python train.py --moe_layers=[1, 2, 3, 4, 5, 6, 7, 8, 9, 10, 11] --vocab_size=31745 --weight_decay=0.022 --decay_shape="linear" --train_tokens=454300000
Below are experts of layer 8 (counted from 0) of a mixture-of-experts language model. Rows are named router (the router's row for the expert), gate (a neuron's input weights, with its number), up (a neuron's input weights, with its number), down (a neuron's output weights, with its number) and show model dimensions 112-167. Each number is 500 + 40 x the weight over its row's rms, rounded and kept within 0 to 999. Numbers have three digits each.
After each expert's rows: "gets" lists some tokens that make up at least twice as much of what it gets as of all text. This comes from a sample of Wikipedia text that the model never trained on. Tokens count by the router's weight.

# expert 31
router:406527569479475497531522464543468496567492541521563435567448481560461518430445510479504463534495514547507528521558503540487508478452455531440460519493531456505534541444
gate0:417497481529459428445463503481550438544515583499487469446562586517480501504517402450492525532505453519493522459434411558446543478479494557452481442504458444462592545469
up0:492482564504540609556474527520512570522510545541521480508499458435519438483518494495524500452492562518480506502572566442519441525553511435555485542487531553507472517521
down0:616542463548493457520513503479481494502428525425517493449521472464523475404481446493505503501503489464532485440453447450457454465557495517523460450485513484480505419487
gets: " ", " $", "–", "°N", "°", "_{"

# expert 30
router:585518455510518497507453497535464462506503530519467459475584522508510445502530446463445479512484441537553492488479523546493540513529451452505495512484509542515485430486
gate0:428535535469561482566491560479505565547526484541533427470518499433524472459495490461465487482529495554515461545488500550483553514582470567492494552464465512521499470484
up0:499527504488453543485489481510527491481438492449492553480527471527523534565514512528521490550531519444464531410496516455501441481516550492448547470542553496515569520554
down0:456533528492471478510569538466527446559527534458605468417489520561497475477531484457451581518512443484564536474567488487501553458548516428520517497476445529462552490489
gets: " |", "|", " |\n", " at", ";", " /"

# expert 42
router:489419495578421510512553455535528440444519482513560480533495508477497510493498509495523424446554488436521426497507521392461471540461558465479508463486486516563484470474
gate0:503431530538496478516503532524508474500449447502457461570520436526459463535467545532556403552560447500530502555524519487492502505492473453527502504535568474521527475585
up0:519508482488481495468480440529480533523585511502559527466484534455492551483433416441449551571454497468464490569476518466499480587493547558456465513451399573534448518355
down0:486458501520467449523500490480437530515491488538450540519493527503545465483539525546511499521509500523520486498425524552515535521498468539478512490557584482450501504530
gets: ",", " and", ".", "),", " but", " that"

# expert 35
router:484471537492457461447476443549529546511478482468481496537515439493573498537465556520443534488515471547520471500532501447465537436542506533479468535514563432510562528444
gate0:511465485466464479472501517542497453594512463418534480516482475484594531532509498479509455500522536448545479499506510448527522517528465449529568520407453446481486463518
up0:531534536538504514501463500474477450455482535454578480466530431518536559486564529476549513478510540504451499458593531545453535528522437504475552522474460465489559525492
down0:520484466545485564546514587484507503486503463570496481497498513586474463509560570466524505435491429438506554494516434468514538530508519574564524416457475510541431552508
gets: "\n", "1", " |\n", "2", ")\n", ".\n"

# expert 41
router:517561448473480543447415472513443514441577456548509465602493528482496599478511558568535489552515503480523491564468583467495424495496500497551515494484476499574457545439
gate0:534524551468487595438515510567465509493486450511527565459472534472459516459478499500561458505528450514503486421566597485528485503483509534503550484508513414430449511555
up0:485478532489498529539443508464534489532569512499464500469514464477537511546563526499443541462460513523430505569479451506461526501497536553483508590521423522544505473435
down0:457465565565418515532552595542421456460465524486444533457458518505484477484478472484445523493515488457573484513549544530490533472499447532481543491427501535445481469499
gets: " the", " The", "'s", "The", " his", " of"

# expert 37
router:525586497484453551518505498483437468464491438520514502521472480477430557565515544509499537494522455467554476480509422539452468500534479508453507562553530484529507519411
gate0:595430490499492516563465532513532524529474519479494452487533540418606541524501482443480494451453515517493574512488520567537514541461482531488505537491551473530507471486
up0:556533514533551547599538573497515532457457498536528471528529495469546637587561482449495505459385488460514505478472579563554484490514506522537520518541499527555465563456
down0:505508510527479531543468543490461476441556442518485505500520484508538430459508447539484515562470562504482494540553511488545505467474506590489488439483518526572500512531
gets: " |", " |\n", ";", " —", " at", " +"

# expert 26
router:565567451489451454458477528539450556483467498522555495537543476461549463504536556480441576499522478486491488467465531450478563545483418431513425576480565493465567460506
gate0:516407567560561473570499547513523482481450535438504511505527473505534534509490587552495571493576537513545515511458504502543533493494499497448483507495557516513545441441
up0:465510539459493548492556470447513492552470497511411484541494488461525493546474575554487481489568530450510544529484507506550473496467477595494400436522541554469482519516
down0:516478509492521487509590532531509436509448390460446523513530479500476445456518531424438543490513530468530526518512459458556431483510534470441572526477512470543524527450
gets: "2", "1", "3", "5", "0", "4"

# expert 13
router:484533506463512443451487452498536463500543585487474444492493476509490539450475482517556466558491485498471466470505517476483413444477479521559544510434434506529495516464
gate0:477449507497565500425477509531645557498464479455542464571546561479446536415478531484457433524495493540456534536447506535586530473445515496530486543519533470579489470435
up0:548518502495451502569485461491350466582526483540570541497457445418523471534502451396514543442489465471560499529520544511527433550482456433533488419499501484440521499496
down0:463550545501502472523494468488433518549501448541499564458474523476521493502496516458539457504521454548534542579481521540518550462463517530471479512526454460469531553381
gets: " the", " a", " The", "'s", "The", " an"

# expert 5
router:497512446500533543496487518515493562494427458509510447524507460497444492579491558474498509482569487517550553515549546530552515488510532541470562504510509541478568479552
gate0:433478477506475481503391423481533459561495426473504560495557508460466460514519510403550430530541549545484496527518532505521549431502452432518431448499488467470486466498
up0:536605538462534518515498448531517498441484443512538435451480572515520523519463529487488532534534471424516505494565490503522519547494505474470566535535526445492480578489
down0:502510530478513476512458476462505558456453476497415544456496475491455552554531541456493483581459467526523435597465470552491503522562526532544508500508462375494531478543
gets: " |", " ", ";", "0", "1", " |\n"

# expert 47
router:527469476606532380529469478494473451419480480537521470446455522457539477528506580531503452454470523453476472526480450456488457514526515502488472506530463473548469484490
gate0:471506543474410464496558503456520515525545476370474505473529466485545466569558552468528476511485546505447495529496506504446442548480412486508477559508488520453527459455
up0:517492477506502532469483479558546451520452502539491520507601528494454469446422407536490519553472446493511452457525493489464487485522571507516570413409434500478460528470
down0:578521522497472419532523481567490505509455538523503502430566532508450502505475492519523528563541496452469504507552561443502526564498430483514437558479489427535441489524
gets: " and", " of", " with", ",", " to", " by"

# expert 6
router:505500441511495584521563578497415509455477508482488542447544417535550460502441491549467480541540478542533496560490433513541545531526460534468439499516518461490475434538
gate0:532538444537498502518526582567450530499584462429511512546500477508500472569480467535486531521472526517548478488481471526532489527539516562490521504479568577489513460535
up0:534519518525477531505457601544520513593576511497469535587468499513483437521500479490551489547472508498576532478515530487507476562525546546486472498462619577465512467528
down0:530487492522470569499465526485552536514588556459458536488439518440520477497421497460467526530490494479537490549428533495471479402519486513465472537463443452488532465555
gets: " by", "1", "9", "2", "6", "8"

# expert 20
router:466519445429484474468521492452566510537456519474508438496500515506426461472494512498581488574547487456523419497531502521504430514467524496447441542454495549554579515537
gate0:459444454490613493489507559493553495456450442498490542497499479514442511526489501476518481498531532528492479447527414473450477521522555499521512450431560528528575572497
up0:500544491497466521482472461415528560514432520537544448545471538514520472590500458576457559468470443518517491583510538526550482536489485518548517543505520495445486452469
down0:555538477493558471495546484533544499545550513520502448478514522502528463497546440535543532495498523543556506508414504497474563479540491510489499497467507490556491521517
gets: " a", " the", " his", " an", "'s", " as"

# expert 27
router:480470479485466544512550512502429478562527496446489572484476477452540476538549550477578512485474433494426459456527490520465489491508430489473548582519491532470505507499
gate0:556456585440522484523515484493503545504552452488503507538522492430436524483492522477495493589462411438473494557452513520502503526522543471521477488503551564559523528511
up0:482511499509504567420442474488461490481510481486469522465465472529465481474552503475565524530479415561430469545461531551476495477537482516570512504490485503429451470534
down0:551563465448585528529429517487525465515473482480517562524470528509525463485446488501479564543478486570515567498492505456544507453565531460514610540463453492572420513595
gets: ",", ".", " that", ".\n\n", "–", " which"

# expert 19
router:477469444446499458526473428570528534580448563393456519455493485445451457510461497511587501428505425542458448516449520538461579539478461557469553434517600446488458514463
gate0:538512473431503451538557575469524524501522498429501538451526506398454522562468469443488485546445531502494487491558479524469519466502548497474491517506491472484477542434
up0:519461511516555466495416500460553478509448507545459483542568441482491449430490482497488449472504476464512437518517549496557483517458512496472502501528443516584483441565
down0:457464496433501476536532511475496526525535449571461483505539557519520553514540512607479505483438527502481558541498511489542541531522464473557531531436481521507480485499
gets: " |", "|", "-", ":", "==", " |\n"

# expert 18
router:549523507544480506572442496558559496516459505444523475439533558440464502486506473473570497516555462464495489472461531538635501499495534524494491423540582460483516487447
gate0:470488425555481526517541452525524580464492499468499483485497483466501559486568512446477457465565497483468469453494466448579488480444495540525546465508463517464490497519
up0:510470368481460510498556460492510557482476527494460500463550486471527573504581501457513468534540521506509484483499498510561469487514544565470442504481451515520453499511
down0:521496477459510479500406503550496478483438501551470458550530460539466548473478526510471511507464530526472491545534467451551495541494470551491582489522531514463531514529
gets: " |", "|", ":", "-", " /", " United"

# expert 9
router:432484546478443500444422484517484503505506483510471485432432476524531570529422534498556511594399531527486494428515518478490521553498525496459429568508472532449536521501
gate0:518483555527565444440484526569532445471484557458480431498496481520430447480485450496466513438489435529529467510486491452428513487469544498546471520484542487500484585523
up0:489525568493513497587482543466487486553521477472524510525500538558451539541574483531506514477603489483500486528453528424507500514524461522450481551442480502468491528503
down0:478511440574504545416551492495520487526447416529522464446465476445501471485530583475457460536520437469523511462527469536501506521460453490463461536533549534492570511523
gets: " in", " on", " In", " at", " of", " from"

# expert 12
router:489538561493468459504453545507478471539488421415567586421437581506529512487493454524507470542525500476486488535519573535473605559536536553512561491528471488555574505481
gate0:518502475406533496501496470491478446494486442488516526476511479485477489548493501527413483502432595553524500545547416595554555454476395487517534491502425600548512484542
up0:515539527513500526539445353495484424476513451529493484577472518473507474436500496414493547521489551508524536561508520525500464450460564509494509525482491496472455461477
down0:482429491555458541518468519456430514542535496499406466495515510505472519545531439510480529492443479407497509437538507510381507486465517516496456538487446467471496542468
gets: " (", ".\n\n", " \"", "\n", "\n\n", "=="

# expert 17
router:426517514449448531527533571557541512537465445508411568506458490467449442459548513503486531472504413483499491413481476482475576527561562480452499568484478473468465486549
gate0:508448495505526542531522517507443553465512443478458493487550523532559496575479423569451496455457474598532404460470493520553513437497501496422424551471575518555493532498
up0:498538492467566418478569427466531535461426499519533487530471557447587527483520511504493466480523476549513524491476539489530546496517522505517615422527457503405598527452
down0:538553524467491566579484553554557533472504446516533461517497494519498493532498496515477501500564414475484482488482466463495569436545556528483517495554465429538473578553
gets: "0", "4", "6", "3", "5", "7"

# expert 34
router:406477488486494435489455514474504478559529534459485536447482573493563519542532490497496488527427476490431448530480500485417606470478400464509487443510510439548507575531
gate0:408546435469503469489447491489428513560480527496514466461496441513554516500508543465463444412578512529504557541518503516501461417529489529462514540521509547482522473466
up0:514496529534514475544454568417531517462447465501578469439487538470522496453506528462488442475495567498551479533524504503467499543474525513549492584486520514553457462571
down0:484478533461537411408535490533445529504481513465521545457557540496561455494454561499506506445547474475455437506473435467540527505456509455471461465492513486485466477555
gets: "-", ".", " |", ":", ".\n\n", "|"

# expert 45
router:485465384519600548509488539512539569516453510529454481494443467517481530441526470498444485455449450542540469437455552512482513532533527438517514511500499488418557413516
gate0:512441441490457505519537543478526519473531499467547519448483491478481407435436503514447387523515497503517417503444533494468504475505538486544437476591542512495466550483
up0:510395475510500494454499511509561518439512467479515495507483479502440393427458478453469382467535483477494455435458552460516492486476514489539446498531503490462529467478
down0:537562548540511496430469548553450425508554489417446536529456572482501450480551514439492494520562485564535474474533523543480502550486458447537537466461556462517542489558
gets: ")", "0", "%", "\"", " –", " m"

# expert 32
router:513569452443455515483520523488488524444452499511457502470441445525472544494546485498469493466442488505543415385509510490446530550412508494492455529450457499489459428510
gate0:529491472468472574442535477519476524475513475502463495539521539468550518554408448428499522498439480472482500477530474508477537576452483475435455522565476506472469479540
up0:482495557503546458466475501473584474517488467499500471472445490523506507451499439492534545446495471460499524509491574525511451539566460510501557448446523488485523458478
down0:536518568518474413515501530528406448492541464455469522485487520549480552452517450552544544441515567528474481399556443500541517502543528488480502503381527515457470556483
gets: ")", "\"", "),", " —", "%", ")\n"

# expert 23
router:461490448474592459542556561527504513500494514539517501502486429497519506463435398478490422447467478506521524474456596527530529495511541440512474589519533547484492449509
gate0:518443522491489468554496525491474495549523438483448465597582537595408554556538474529450491515567513525509504463514556577441552471504442520534436482451499477511525458455
up0:477464496557516481598500489541481471501467430503514558508501565507432498535545482499495518469628473571450573498511506553457546548462419518529516501485491433499549502524
down0:464469513491549552545479467518532561532513575499410465542553549527471522495569623545510517526489493526474476534585546448489500463516496471549553472530547465521456503466
gets: "0", "9", "1", "–", "2", " "

# expert 33
router:547490558498435487472433482492517510469528489509514481413464463563522520552492485467462524431494456497502485536488527443465469426504504478422432538483463484516489495482
gate0:580551500534512461485513503481483520566498566477505539477455391511368488575496507510460495521434510451493469456535492505548503530530413469451543480505495556474480447490
up0:538513472514491493504495534496550491513497545445484481478480565523540526530471522589633480473528487550517497483495500517493490483507557505586559492464501512522469609450
down0:494537505521508538536576480555430475497549478547449482530518542529590489587488514466490488498507497480455537553504573437469440455472439523471537587546499545491487453535
gets: " of", " for", " in", " to", " on", " from"